python train.py --n_layer=19 --n_experts=48 --d_shared_expert=0 --activation="swiglu" --routed_scale=4.9 --n_groups=8 --lr_router=0.000386 --norm="rmsnorm" --tie_embeddings=false --beta2=0.95 --batch_tokens=[65536, 131072, 262144] --seq_len=1024 --steps=3735 --dataset="wikipedia_en"
Below are experts of layer 10 (counted from 0) of a mixture-of-experts language model. Rows are named router (the router's row for the expert), gate (a neuron's input weights, with its number), up (a neuron's input weights, with its number), down (a neuron's output weights, with its number) and show model dimensions 0-191. Each number is 128 + 32 x the weight over its row's rms, rounded and kept within 0 to 255.
After each expert's rows: a language model's description of what the expert responds to. This comes from a sample of Wikipedia text that the model never trained on.

# expert 12
router [132 130 156  98  86 154 149 146 123 140 111 158 154  74 138  92 107 161  95 110  94 109 133  96 166  99  84 176 135 170  83 113 165  98 103 161 151 120 121  80 113 107 106 178 106 158  92  80 165  99 156 107  88 178 162 177 101 122  97 111 133  79 176 144 154 120 149  99 155 141 105 118 101 132  50 110 185 155 180 183 104 143 136 163 158 150 156 180 132  85  88 141 125 117 104 164 117  90  95 112 157 149  70 174  89 155 153 187 113 115 167  90 188 132 132  95 152  76 187 155 142 166  81 122  99  62 150 174  96 100 123 106 104 142 146 159 152 169 177 155 155  86 126 152 167 136 149 105  93 146  98 101  89 125 148 174 106  98  86 168 152 118 140 103  91 140 119 121 156 105 107  99  75  73 131  86  64 142  75 143 107 125 126  82  82 167  82 141 148 103 155 101]
gate10 [119 143 148 120  92 115 167 192 114 140 119 123 144  62 151 125  86 170 118 155  71  59 142 122 135 155  79 154 136 150 118 125 133 115  98 122 177 123 134  79 116 138 124 127 129 158 145 123 176 102 134  88 118 173 142 127  57 141 144  81 130 121 149 119 127 152 132 130 138 115 114 188 103 166  84 104 149 126 121 162  78 155 123 158 158 134 149 142 173 117  80 132  98 142 119 174 106 105  94 154 111 124  44 157 101 198 173 115 118 219 230  99 163 123 125 102 110 132 205 130 115 124  83 121  98  59 147 165  61 126 127 123 143  73 136 116 143 175 160 141 102 106 129 132 146 133 132 157 127 149  94  97  47  74  98 155 141 137  82 189 134 149 142  97 108 133  98 109 127  97 135  68 124  90  92  94  74 153 112  62 108  81 143 130  81 149  97 148 156 124 148 100]
up10 [116  91  87 118 135 135 108  60 119 161 103 144 175 157 126 134 144 141 112  93 137 188 129  93 169  78 173 132 157 144 101  95 152 156 148 140 134 136  77 135  93  79 111 169  82  77 113  90  94 142 136 205 121  95 145 164 165  85  97 138 173  94 119 175 157  81 130  68 145 155 118  52 106 132 141 112 129 141 152 141 170 125 180 190 113 139 150 109  92 145 140 168 168  97 109 103  89 116 135 105 141 123 165 160 148  78 124 140 129  59  41 189 108 133 110 126 175 122  90 139 165 151 159 101 115 142 162 104 148 107 103 107  62 183 158 162 150  88 127 121 197 119  84 159 149  86 139  87  93 148 117 127 201 151 175 134  91  55 141 122 162 111 144 122 135 148  85 116 164 110 105 153 122 171 132 131 183 136 121 156  92 156  56 132 126 130 113 152 149  95 113 112]
down10 [146 182 159 134  99 119 186 171 150 118 152 182  73 130 156 114 124 136 158 151 185 144 159 132  69 170 108  93  74 156 123 168 106 127  89 119 109 132 166  97 133 100 184  97 153 137 163 108  95 155 133  82 169 155 103  46 110 185 123 147 119 116 115 123 124 106 118 156 136 125 150 200 152  68 124 140 126  56 125 165 156 112  46 123 148 117 138 144 215 129 167  84 156  95 156 124 105 136 125 100 138 152  68 128 135 155 126 155 134 143 103 150 140 140 114 167 145 169 124 145 100 136 101 121  96 111 171  63 130 147 169 120 182 100 133 170 118 120 120 163 107 110  62 132  66 161  97 130  76  82  93 134 117 140 114 153 152 135 111 181  92 142 120 121 107 119 114 184 158  96 166 124 172 109 152 142 166 154 125 102 230  94 104 169 136 170 159  87 130 100  81 138]
What it handles: Biography and approximation words. Sentence-opening After or According and approximators such as about, nearly, over, plus born and died in biographies.

# expert 21
router [117 120 143 110  84 166 144 155 115 145  96 146 154  99 131 108  80 174  94 122 103  99 156 105 143  96  66 176 183 146  91 126 155 137 118 153 134 108 104  96 111  97  89 154  94 139  87 117 152 100 184 159 109 167 149 165 110 103 114 101 154  90 180 147 135  84 142  85 154 103  94 124  65 150 100  99 166 148 136 152 105 178 148 165 158 135 172 146 143  86 101 174 141  96  98 150  89 121 108  91 152 127  98 167  95 164 137 157 102 155 171  98 189 140 107  83 162  94 152 166 171 166  52 103  86  57 175 162 104 116  75 105  87 178 168 146 158 154 195 136 166 107 121 165 162 122 154 108 108 174  87 101 113  86 167 157  88 103  98 152 164 121 169  95 108 164  77  90 145 100  99  82  99  97 117  81  96 123 108 143  91 130 120 108  78 182 111 162 159 118 143  89]
gate0 [145  87 133 145 130 106 115 119 120 134 102 168 172  61 160 129 139 185 118  95  82  78 157 140  96  96  70 141 200 172 101 112 112 136 100 145 136 140 109 109 140  52 139 159 138 129 137 142 147  89 142 161  91 120 130 111 155 145 116  83 169 103 177  92 128 149 133 133 140 178 142  83  83 198 131 100 126 114 123 142 116 175 122 162 191 132 168 133 129 163 115 138 135 120 149 152 101 106 104 123 126  44 100 132  81 182 117 159 149 166 142  67 169 171 107 112 173 111 178 162 156 123 104  80  78  57 177 176 137 124 138 130 100 147 207 131 193 161 178 110 136 105  89 157 157 107 106 149 116 146  99 130 115  63 122 176  84 122 105 161 118  96 208 107 132 136 139  71 133 120 102 105 153 139  88 119 105  88 102 109  74 151 102 146 161 130 110 126 181 131 171  86]
up0 [143 213 111 101 111 165 172 142 111 127 101  68  97 149 135 120  98  97 109 149 168 146 140 123 125 126 161 159  40 140 121  98 162  67 129 129 151 103 121 104  86 203 103 119  77 139 100  83 134 125 124  78 143 138 161 167  78 106  91 164 109 137 130 190 106 135 116 107 138 108  67 161 132  73  95 102 147 201 171 135  96 110 171 112 101 169 109 179 129  98 105 167  44 102  89 119 159 130 137 121 153 182  94 182 159 100 184 112 132  99 143 134 131 119 129 111 114  95 119 146 130 151 117 143 153 189  85  99 102  91 149  72 135 124  60 170 127 173 117 153 131 120 165 121 131 135 179  64  97 139 148  84  94 188 130 101 155 106 104 125 148 125  76  97 124 135  70 177 157 110 135 142  71  88 128 105 148 156 140 135 152  66 151  92  91 145 154 140 105 106 141 145]
down0 [101 135 128 122  79 157 174 149 163  91 216 130 127 165  66  97 142 169 135 110 136 113 149 107 126 157 108  93 164 162 211 139  99 160 139 132 116 153 182 116 169 107 190 112 116 103  98 115  74 106 126 105 109 167 141 142 164 109 218 145 127 191 129 107 169 134 155 200 100 111 102 177 106 108 125 101 160 113  76 108 145  81 124 105 140  52  73 137 140 191 139  96  87 121 170  90  69 123 138 109 126 109 142 125 110 123 131 127 174 146 113 114 154 122 167 158 163 149 126 141  91 131 123 156  93 125 130  95 142 112 156 156 185 108  85 110 177 160 124 111 142 163 101 132  86 163  84 177  70 126 107  94 191 163 102  81 109 140 117 202 138 138  82 155 116 178 196 108 186 138 166 119 135 167 134 130 129 128 150 147 144  90 114 128 122 175 125  86 136 160 156 151]
What it handles: Schooling and education. Words about schooling and study such as school, College, education, students, training, often in "attended high school" biographies.

# expert 25
router [128 117 142 100  99 162 171 153 119 143  90 146 143  96 163  81 103 162  85  97 108  95 155 116 151 107 110 170 182 152 112 111 149 130  95 145 142  92 100  92  73  97 106 170  66 146  88  76 167  75 157 132 130 171 175 171  86 110 112 130 181  90 162 161 143 105 138 126 158 145  84 130  89 147  94  91 175 168 169 181 101 170 161 154 162 177 166 149 151  94  81 177 146  86  91 169  80  97 115 107 164 116  71 145  97 173 182 171 102 122 160  85 163 125 111  90 155  80 162 169 153 179 108 112  97 112 136 167 100  99  94  88  92 141 153 174 133 151 160 170 160  96  85 145 164  97 162  96 123 150  85  86 123  86 132 165 104  86 110 152 129 115 169  92 106 116  98 105 152 116  95  93  99 108  90 123  95 128  96 109 103 112  96 106 111 161  71 157 169 103 153  90]
gate3 [ 72 168 115 125  96 128 152 180 127 168 143 177  96 144 191  80  93  97 116  69 140 146 169 145 135 122 100  90 139 132  66 168 133 186 127 139 153 104 114  73  81 179  46 147  61 116 223 120 104 105 116 107 115 148 179 135 111 114 162 150  92 116 119 139 156 110 115 138 151  92 116  78  79 127 161  85 125 183  99 118 121  60  93 136 117 130 150 158  91 114 116 101 132 144 106 170 133 127  87 157 178 120 168 125 125 153 135 126 121 122 105 113 138 122 129 154 163 129 138 132 107 119  98  62 121 129  57 120  55 121 127 154 147 114 172 155  99 134 150 137 113 144  65 111 125 159  92 120  90 156 146 162 107 158 195 169 146  73 116 149 160  77  91 121 143  39  56 119 129 133 133 137  97 119 152 118 123 101  93 111  87 112 122  54 139 135  98 137  79 166 154 124]
up3 [113  44 101 132  92 126 123 161 125 103 130 121 130 128 122 143 102 139  81 171 169  87 130 112 197 152 165 114 135 138 154  51 145 170 115 143 111  99 117 131 160  55 170 122 145  84 114 127 116 142 107 223 154 163  91  93 130 113 102 103 158  71 127 159  68 114 128 114 137 127  83 120 116 157 117 142 153 104 136 126 129  69 125 144 142  46 134 154 139  82 146 124 108 132 143  63 113 179 178  73 107 165 112 164 107 156 145 114 113 115 105 110 143  46 124 101 113 132 152 155 144 104 165 128 138 118 160 151 184 137 141  93 153 124 138  94 119 110  77 117 155 133  84 144 130 123 111  97 158 139 174 139 121  35 144  94 119 173 100 118 117 228  99 106  95 147 120 155 158  98 156  82  87  86  89 143 181 129 137 149 171 131 160 216 135 142 173 120 142 116 137  89]
down3 [102 115 118 102 125 159 168 146 168 103 182 156  74 152 117 166  79 139 114 126 146 146 150 127 124 142 128 137  93 137 152 140  90  97 124 121 152  95 135 167 124 120 147 148 106 182 129  77 162 113 162 135 135 139  95 112 126 130  84 146 152 120 152 206 139 135 133 111  94 135 121 129  94  62 139  91 134 104  78 136 165 139 167 111 143 104 118 127 207 107 117 131 127 122  79 123 168  38 198 104 135 169 130 141 197 147 140 110 128  81 185 109  85 137 116 121 148 181 134  98 153 153 135 136 131  47 106 122 128 186 112  39 110  99 158 132 101 150 123  88 170 153 112 210  65  88 134 134 136 132 202 133 150 118  86 121 113  94 127 157  65 140 180  78 154  94 151 127 133 158  57 166  99 154 127 156  92 160  66 111 146 103  69 111 100 145 133 104 107  68 135 129]
What it handles: Process and field nouns. Abstract nouns for activities or fields after the, such as development, design, construction, management, plus MLB draft and MF/DF.

# expert 16
router [139  98 134 102  85 157 162 160  90 145  96 152 154  89 130  96 105 164  95 109  92 103 151 101 158  93 107 158 175 166  86 107 161 123 101 158 157 102  97  87  83  97  92 172  75 149 107  89 142  94 160 132 101 173 154 166 100  99 112 127 177  83 166 153 148 108 144 104 148 127 118 113  96 146  99 109 162 176 159 169  93 172 149 159 158 172 155 147 142  78  94 162 143  78  97 165  80 106  82 108 151 125  78 162  92 164 154 155 102 128 169  97 160 161 127  94 162  84 159 178 171 170 103  82  89  96 158 168  98  82  83  85  84 162 171 181 153 158 150 158 157  93 100 156 157 124 154 108 110 178  95  99 103 116 151 160 106  92 105 164 140 107 164  99  97 137  92  88 169  98 111 106  98  92  98 107  91 171  88 118 109 109  96 117  90 169  93 157 165  95 165  75]
gate1 [210  89 103 129 111  99  94 166 113 180  78 156 103  75 115  54 148 118 125  96 120 108 173 134 109 139 102 151 158 179  51  91 141 120 115 128 171 116 125 131  72 133 114 165 126 154 109 108 134 103 152 106 125  89 124 195 137 191  55 149 118 111 188 133 123 171 113 160 188 114  97 118 103 115 119  72 171 132 164 145 120 160 173 125 128 167 136 151 135 125  87 149 109 138 152 169 134  90 139 118 164  96 111 124  97 154 151 127  53 144 197  94 131 129  99 111 149  90 125 161 168 193 109 164 157 110 134 117 130 100 114  62 136 122 161 191 159 113 174 173 151 144 115 161 186  74 175 147  98 211 121 128  94 138 160 158 137 158 165 138  89 108 118 116 104 110  98  98  99 136 143 127  81 150 100 139  82 171  96 111 134  74 161 103 159 177 117 134 126  90 109 144]
up1 [115 108  73 127 206 124 163 122 184 142 181 119 147 150 105 102 147 127  87 129 183 123 209 134 167  96  84 170  89 131 178 135 137 216 108 141  94 106 131 122 141 191 132 115 143 131 164  73 115 136 170 108 124 139 116 132 106  48  69 127 130 140 157 169  92 141 148 123 166 135 159 156 139 137 163 137 163 166 105 129 104  88  92 106  98 104 185 155 100  89 108 140 120 123 129 129 119 156 180 115 138 154 196 110 127 165 156 161 142  76 135  76 157  48  66 136 112 158 152 169 116 169 154 162 117  88 146 111  52  99 169  95 130  71 218 116 121 112 151 202 113 136 109 170 135 131 102 111 147 123  88 139 156 131 157 114 108 156 120 123  71 164 117 115 131 142 143 193 134  89 125 114 137 114 145  97 161 173  99  85 130 151 170 113 107 110 107 116 109 102 128 142]
down1 [137 164 220 115 122 136  84  74  66 154 145 156 128 137  78 113 104 141 173 109 150 110 131 172 143 148 176 136 137  86 200 186 131  73 159 132 123  97  98 127 118 109 114 105 169  91 103 101 155 104 121 127 133  94 117 123 161 124 137  97 107 121 150 125 113  91 129  77 130 101 176 114 128 142 151 128 110  68 139 123 112 158 146 159 117  71  75 146 120  73 183 143 159 193 155 125 110 145 103 114 125  96  68 118 125 138 147  72 154 144 102 114 138 146 180 118 157  91 147 144 137  92 119 107  75 180 108 179 130  90 136  96 156 175 108 105 161 136 127 107  92 137 166 115 117 149 119  73 105  94 128  82 178  67 159 116 166 106 122 171 131 111 144 162 167 136 145 126  97 113  91  84 156 167 119 147 107  59  77 135  72 127 106 207 100 126 244  94 162 110 144 127]
What it handles: Institutional adjectives, mid-word pieces. Adjectives in institution names such as National, Federal, Historic, and inner word pieces such as -etic, -ical, -m-.

# expert 44
router [125 121 141 115 112 169 157 145 109 140  91 154 169  90 128  87  86 146  95 108  90  90 162  93 153 100  97 149 175 152  98 128 150 131  93 182 157  99  87 107 105  88  93 148  92 157 101  86 153  94 165 122  92 151 166 175 105  95 100  94 175  73 172 147 133 100 154  90 161 132 114 121  89 173  72 109 163 147 173 170  99 152 177 167 163 160 174 149 161  97  85 145 144 103 101 164  89  82  94 109 161 132  94 161  91 147 160 141 109 107 174 123 169 156 102  94 150  98 172 151 162 166  81 111  79  98 148 172  96  93 104 108  86 157 165 169 158 167 163 146 156  81 102 147 157 104 154  89  95 183 109  92  95 103 147 153 104  90  91 170 155 129 153 101 110 149  85  83 157  97  99  94  99 116  93  97  87 151  93  92 106 112  78  99 106 161  98 162 174  92 169  92]
gate2 [157  71 145 125 115 124 115 142 108 152 118 116 141  82 138 132 152 134 133 102 100 169 129 109 133  88  55 169 153 136 133 156 150 181 187  85 181 165 142 114 121  97  69 143 115 115 132 113 130 126 137 173 169 145 101 115 147 105  45 103 170  83 174 133  72 129 207 111 137 169 105 114 154 146 131 141  82 128 145  97 164 176  38 137 135 199 121 115  77 133 162 152 116 107 163 112  81 106 104 137 118 109 139 160 140  98 119 137  92 108 168 127 152 141 162 113 113  86 152 120 147 148 114  81 114  83 125 168 115 129 101  79 145 165 166 109 141 180 104 132 116  68 142 166 167 102 146  87  91 109 170 128  90 123 157 156 100 136  52 116 140 110 122 102  98  96  92 114 155 194 141 130 126 154  56  99  94 196  80 143 156  86  75  38 104 114 118 124 154  97 154 129]
up2 [150 162 221 155 134 131 153 149  66  86 168 130 154  87 132 118  82 132 160 138 124 162 162 103 142 115 159 137 139 158 134 142 144 118 138 135 134 192 171 116 133 120  89 159 112 124 175 137  88 134 151 140  93 104 153 141 116 192 172  69 123 100 143 111 146 147  97 111 156 116 143 121 178 222 135 128 154 107 188 129 128 104 109 175 128 149 118 126 145 135  95 128  62 164 184 123 137 134  98 168 172 122 111 173 121 161 158 136 199 168 116 121 113 116 144  88 134 133 139 158 192  79 190 137 110  45  82 113 164 122 122  88 118 144 169 107 120 162 166 116  80 209 109  43 117 144 116 157  63  83 139 110 138 115 142 133 108 110  97 127 123  87 125 145 141 133 148 171 171 117 120  85 122 138 113 164 147 132 175 149  82 167 113 144 129 154  92  65  60 173 151 111]
down2 [114 133 131  97 137 119 138 106 116 120  71  47 169 124 178 200  69 135 102 117 145 105 123 104 185 126 134 113 110 135 113 125 158 161 101 164 133 128  79 122  62  79 135 126  58 134 186 119  90 139 134 167 118 142  99 128 146  93 119 118 125 143  61 150 148  45 142 153 153 144 148  57 123 126 147 154 128 125 125 122 153 114 104 103 156 138 100 126 105  81 135  43 107 166 118 136  98 155 105 184 172 151 134 166 108 112 142 124 157 129 162 112  65 107 121 141 161  83 100 123 128  43  85 120 104 115 137 178 199 168  87 154 161 101  92  94 123 147 103  98  94 150  86 137  95 177 102 193  81 129 137 129 138 123 172  79 151  60 144 157 103 213 141 122 178 112 123 103  76 182 172 113 144 161 114 122 123 157 126 127 150 127 165 176 136 117 124 134 113 143 170 126]
What it handles: Quantity and article words. The article a and words in quantity phrases such as at least a dozen, two and a half, first, consecutive, percent.

# expert 42
router [122 105 131 102  77 138 154 140  98 145  81 148 154  91 146 115 104 150  80 106  96 113 148  99 144  91  86 171 174 151  93 103 153 119 108 176 158  91  98 108  94  92  82 183 106 151 132  99 163  89 161 143  84 168 158 169  89 121 100 118 160 105 162 136 137 123 153  72 165 166 105 119  91 146  93  92 151 166 154 162  89 157 154 156 151 159 149 166 123  88 100 153 147  74 110 152  98  97 100 106 170 115  91 171  84 143 175 182 135 144 136  98 158 176 119  87 153  91 156 166 186 171 101  84 100  78 155 155 103  92  98 113  97 164 177 143 147 152 177 156 155  84  97 142 144 101 154 118  66 167 113  93  97 116 160 158 102 111  79 158 149 114 161  79  79 131  78  84 158  90  95  96  91  81 110 101  85 132  85 131 100 122 117 107 117 178  85 166 157  79 158  82]
gate2 [122 120 103 126 102  85 121 135  92 177 116 123 149 100  84 113  98 123  72 117 126  65 132 138 121  97 114 153 153 155  86 131 130  79 142 179 241  82 112 130 108 127 110 149 134  96 146 111 126  98 215 154  74 119 154 107 108 155 137 171 106 122 137 158  96 102 154  54 163 152  71 168 106 176  97  76 142 191 125 132  52 135 114 134 174 155 104 143 125  79  90 128 117  71 101 136 130 107  85  90 124  92 112 170  71 100 147 141 117 139 156 120 164 181  87 109 112  84 101 113 170 176 130 130 165 159 156 128 120  97 110 149 108 124 138 131 108 148 145 121 143 128 121 173 140 111 152 149  81 193 136  67  92 105  86 146  89 122 128 144 113 158 111  95 105 148  96  47 148  78 110 106 111 109 111  81  94 187 158 109 136  91 134 173 117 141  75 185 172 141 123  98]
up2 [163 116  93 120 133  52  86 105 100 171  90 101 100 124 110 150 116  95  94 161 129 114 122 158 109 126 139 113 110 131 101 111 110  69 137 136 230 121 128 174 135 158 103 155 153 100 134 146  74 126 163 132  52  95 140 107 118 181 160 184  85 159  98 117 113  85 115 106 105 169 130 178 124 141 133  85 112 171  89 103  70 147 116  86 147 129  84 105  97 107 141 105  97 117 129 109 170 105 110  43 133  95 135 152 137 112 179 137 128 182 100 111 103 178 103 121 100 107 106 132 150 182 169 171 176 170 130  94 127  69 140 183 121  97 128 127 106 119 130 104 152 144 143 157 110  84 129 173  93 169 174  53 137 150  92 123 108 156 152 118  55 163  99 102 124 126 105  64 141  96  86 123 152 144 135  80 102 155 169 113 151  77 141 218 144 125 100 134 136 150  76 109]
down2 [129 172 162 131 157 149 100 172 117 101 126 127 136 136 125 141 164 194 158 126 129  83 179 134  99 115 160  74 196 104 100 105 115 107  71 140 177 167 170 141 118 137 134 145 100 148  90 138  60  86  95 112 112 130  88 111  60 147 135 169 116 138 139 180  87 101 136 212 121 148  84 159 144 157 143  97 182 163 129 153 117 187 174 101 147 113 188 134 100 105 140 115 113  75 101 133 132 155 174 147 144  66 181 133 140 137 138 127 136  99 195  99 146 116 155 129  97  82 146 136 120  81 113 120 133 100 125 113 127 110 120  99  98 129 157 202 116 185 135 117 223 114 140 144 192 128 166 141 131 124 101  85  85  89  88 122 100 116 123 176 144 132 153  82 162 154 126 148 133 119 104  96 123 140  86 159  76 179  66 154  83 106 138 109  83  81  95 126 137  60 101 130]
What it handles: Former and then roles. Words introducing someone's earlier or later status, such as former, then, as, became, initially, and was in biographies and crime reports.

# expert 7
router [122 100 131 112  90 154 166 156 116 150 107 161 175  84 119  80  79 162  97 124  86  94 126  94 167 102  88 156 164 151  95 119 173 123  98 170 166  96  92  69 104 102  82 152  90 151 113 103 145  79 181 134 102 164 151 157  93 106 113  97 149  81 144 162 134 120 153 104 168 139 111 119 100 148  81 108 184 149 194 168 103 179 167 144 166 159 151 175 153  91  86 164 139  85 100 175  85 114 102 105 148  99  72 153  84 153 151 160 143 121 166 112 170 161 116 103 152  85 148 166 158 145  74 106  70  90 138 154 106  93  92 116  94 140 138 167 153 144 162 174 147  86 108 147 161 124 170  93  85 176  84 104 102 121 141 176  90 113 104 148 149 126 153  96  94 154  71 107 169 107 109 107  91 100 107 100  91 158  94 124 111  92  85  87  91 168 110 160 155 110 167  70]
gate2 [113 137  75 146  86 136 116 175 182 126 127 139 119 132 159 121 105 116 104 139 184  86 107 130 124 160 108 119 185 159  85  85 175  82 141 114 148 136 132 124 118 116 119  73 116 125 154 110 179 134 146 190 156 118 122 145  64 110 143 154 123  72 116 177  78 153 102 135 168 129 110 170 114  94 136 124 120 105 223 115 133 113 178 161 119 105 143 100 109 118  73 184 165 106 116 135 163  60 135 113 134  96 157 144 104 119  98 172 127 145 140  76 116 122 137 125 170  93 173 174 173 125 125  83 121 132 173 128 149 184  80  99  81 148  91 135 131 146 114 249 155 131 194 156 130  44 169 165  93 165 132 111  90 141 114 166 145 162  78 125 145 155 132 125 117  86  85 145 158 108  86 101 113 127  84  64  66 123 106 163 138  91 148 121 117 156 131 100 112  97  95 123]
up2 [119 138  61 127  99 156 125 163 180 110 126 106 126 150  99 159 118 129  91 102 127 150  82 154 138 208 115 132 180 144  99 153 163  80 131 103 138 132 177 155 123 132 115  65 115  77 148 117 124 149 176 141 140 119 111 143 102 128 185 125 100 139 117 156  94 170  84 136 178 147 128 179 134 127 147 132  89 147 175 110 152 143 149 155 156 146 107  68 116  64 103 149 213 162 109 106 155 108 140 136 153  34 178 112 122 106 115 169 145  13 170 107 111 124 153  94 162  85 126 153 139  72 144  55 164 153 146 109 167 145 104 135 101 178 111 139 120 160 109 197 133 159 194 136 122  50 128 156  93 146  77  91  89 130 102 143 159 130 118 138 160 135 103 121 100 122 145 164 115  73  79 137 159 154  79  79 101 159 107 130 135 114 160 110  94 154 123 139 149 122 107 125]
down2 [100 120 125 179 110 116 187 152 127 115 143 133 111 114 125 144 156 146 149 135 151 166  92 147  93 139 169 136  94 110 193 112  84 156 180  99 162 126  79 150 164 142 155 129 149  99 111 179 192 109 148 165 170 118 151 121 146 166  93 164 143  84  48 130 114 123 104  67 147 105 136 112 154 105  98 138 191 102 149 100 113 107 141 125 135 129 119 117  58 138 160 175  89 163 151  98 108 113  86 106 122 106 135 197 195 146 133  94 148 109  78 152 154 151 159 113 123 143 167 105 115 144 126  38 130 140 120 179 145 144 123 158 135 150 100 126 145 112 115 135 100 152 123 173 113  40 151 172 108 132 223 149 108 156 114 168 144 128  89 119 152 152 134 149  78 165 163 197  87 226 177 133 115 125 136  78 112 137 141 139 120 121 130 103 149 115 142  51 186  86 138 113]
What it handles: Area and duration nouns. Nouns of place, amount or time after of, a or in, such as much of her life, three years, area, region, plus dashes in year ranges.

# expert 30
router [148 122 154 109  93 159 170 159 106 129 108 193 164 129 181  82 116 146 125 109  63  81 119 121 152  70 109 149 141 133 108  83 181 118 118 124 163 108 111  95  91 107 108 141  95 162  78  82 157 103 182 132 101 128 140 147  99 121 108 133 168 113 150 148 133 146 137 125 204 106 118 133 104 152  92  96 195 165 137 137 106 156 115 152 179 159 142 198 152  77  74 135 158  96 102 137  87  95 101 116 163 141 126 166  87 166 170 175 115 133 130  90 166 137  93 109 132 101 143 149 125 168  88  60 113  66 166 153  73 111 111  87  99 146 166 156 158 158 167 151 139 111 101 147 139 122 149 138 104 152  88  90  60  88 144 136  95 101 101 140 134  87 164  92  50 116 105  90 162 104 105  62  82 111  98 112  73 130  74 159  86 126 103 106 114 155  86 200 143 110 131 104]
gate11 [ 94 116 147 138  90 197 156 107 135 111 116 167 124 120 142 100 158 155  97 105 160  92 146 114 169  97  99 138 152 127 108 102 103 132 111 133 156 117 134  73  82 130 115 140 114 100 151 118 165 101 127 137 158 174 136 147 132 161 126  70 129  93 140 168  89 143 153  82 170 120  86 130 102 173  94 125 124 102 131 128 117  87 105 131 212 138 126 121  98 155 114 107 114 144 119 149 120  30  79 107 179 116 141 199  36 198 157 121 184 141 136  45  97 144  97 101 189 110 130 118 161 133 125 113 152  81 117 211  99 101 141 112 161 161 130 147 128 111 135 119 103 166 172 133 120 164 152 114  32 160  73  85 112 139 200 144 121 155 141 124 107 134 144 102 174 107 142 112 119 109  68 154  67 115  91 102 129 116 158 121  92 107 132 148 129 189 124 143 151 114 205 150]
up11 [103 116  75 174 130  99 109 116  61 131 104  86 159 135 108 123  92 126 156 115  84 155 161 144 131 103 143 142 132 134 120 152 190 119 176 157 143 143 103 125 215 134 112 118 126 200  96 138 114 114 127 204 113 118 112 120 172 124  92  71 128 140 102  78 156  81 121 169  87 136 166 102 142  91 152 138 129 146 132 132 102 163 133 162 107 147 117 116 173  70 113 140 147 140 126 118  15 136 143 158  99 126  66  96 161 103 120 115 121 133 144 229 160 146 146 103  81  92 141 130 116 148 176  63 129 211 140 129  80 136  83 115  96  82 122 149 136 147 114 119 138 116 119 150 131 115 135 114 128 112 180 119 127 119  71 108 135 101 126 140  82 165 130 148 162 129 103 117 116 144 229 105 218 192 138 156 146 163  97 152 108 133 112  94 112  77 113 112 131 126  76  92]
down11 [133 162 162 130 130 126 115 131  78  60 124 150 131 112 144 110  38  98 152 136 155 142 130 195  52 108 119  79 165 130 101 124 139  63 167 135  95 161 162 129 129 197 106 105  87 106  74 142 166 115  50 139 116  88 103  99 124 124 150 117 123 144 146 121 104 173 123 149 130 189  70 147 171 111  94 128 132 117 144 138  71 187 149  95 121 191 139  83 167 133 171 141 159 140 135 138 136 174 114 190 116 146  90 100 183 181 116  98 104 141 140 171 175 143 146 130 111 122 135 100 180 151 157  88 141  98 128 128 170 174 130 112 108 206  99 164 122 120 187 128 131 142 104 103  98 130 132 141 139 119 157 160  94 117  78 152 121 151 200 122  75  98 120 107 122 102 139  90 158  99 130  60 108 116 168  81 138 134 151 131 175 116 124 203 112 127  64 133 156 171 108 126]
What it handles: Causal and action verbs. Verbs of causing, making or using in explanatory sentences, such as led to, gives, makes, using, due.

# expert 29
router [150 113 131 108  95 170 158 154 128 142  64 143 170 113 142  68  98 160  90 112  82 113 146 112 146 116 135 167 128 152  86 112 152 132 114 152 159  86  91 110 104 110 105 164  93 160 128 104 142  99 148 138 104 157 157 156  74 129  94 109 158 105 189 163 154 138 161 106 131 142 112 114  75 191 109  92 173 177 158 185  83 175 159 183 154 169 158 151 155 102 120 153 151  96  72 175 123 107 114  98 141 111  95 134  71 138 151 149 121 107 147  97 162 149 115 105 153  93 149 163 178 176  97  80 112  95 159 160 102  85  99 101 104 193 180 165 163 146 138 148 149  68 101 153 162 121 165  88  98 166 103  81 118 103 141 183  91  87  95 195 140 124 184  93  96 163 102 104 171  97 112 112  95  97 128  74 111 162  74 113  93 123 102 113 103 172  89 145 160  81 162  91]
gate1 [148 148 162 173 106  64 119 174  91 154 112 103 135 103  87 133 129 174 154 136 120 102 169  94 131  89 132 132  93 131 150 168 117 165 139 138 146 107  96 121 137 141 118 181 113 215 119 147 108  66 164 169 147 100 153  99  79  98  63 111 120 117 196 147 122 126 183 111 168 105 140 116  58 127 131  54 145 165 109 156 107 132 131 131  94 117 111 133 122 123 120 179 173 120  77 158  81 122 123 109 163 133 106 178  76 119 177 103  71 109 143  56 142 120 111 106 114 120 184 122 125 125 131 116 122 130 186 176  92  97 119 118  80  97 108 140 143 168 150 169 148 102  97 199 151 123 113  99 122 131 136 127 127 100 196 133 121 122 117 160 127 158 159 112  99  73 122 129  89 149  94 131 110 159 133 153 103 152  55 223  43  78 121 144  94 114 101 164 140  64 128 128]
up1 [108 115  78  96 156 129 126 107 101 132 165  79 112 115  84  99 122  95 138 120 140 115 136 128 177 124 116 134 125  99 148 140 123 105 132 141  76 121  98 128 196 111 141 106  86 193 136 140 116 110 185  74 163 162  94 116  82 113 108 163 174 146 186  83  53  71 152 109 154  82  84 187 153 104 136 140 105  93 102 115 106 104 117 106 113 138 110 132  97 115 118 113 127 125  66  76 168 104 154 117  96 124 137 109 111 108 146 134 171 139 136  44 162  65 123 170 108 118  88 104 120 120 108 119  93 177 204 128 105 137  95  80 112  66 101 168 139 182  85 119 158 111 139 165 145 132 105  66 107 222 121  48 152 176 151  54 152 159 110 158 120 175 179 117 111 125 145 137  98 184 128 105 141 135 154 159 110 106 127 126 129 121 139  86  77 104 114 162 176 109 153 130]
down1 [122  82 122 165 138 152 148 143 151 120 126 163 112 110 188 121 167 158 127 171  68 181 111  52 167 185 209 118  74 141 157 156 122 123 166  84  83 117 144 164 121 156 161 148 131 180 139 139 151 185 157 146  92 109 142 131  89 101  86 120 148 218 100 190 156 151 166  75 117 136 199 144 181 179 142 122 127  81  86 115 136 129 122 169 117  69 110 163 189 145  94 133  99 131 133 115 128 119 137 121 132 114 135 147 170  82 106 145  95 115 100 152 112 128 123 177  77  94 103 136 150 160 187 138 132 125 103 143 121 130  97 158 170 165 146 152 131 119  70 131 100 151  99 122 131 167 113 156 128 158 179 132 200 122  81 117 153  81  81 157 132 192 155  93 190 125 151 171 123 161 133 151 114 125 118 122 153 153 216 145 123 108 139 145  83 112 135 131  86 150 136 152]
What it handles: Institutions and government bodies. Nouns naming institutions, courts, legislatures and offices, such as Court, Senate, Assembly, Board, often in political and legal contexts.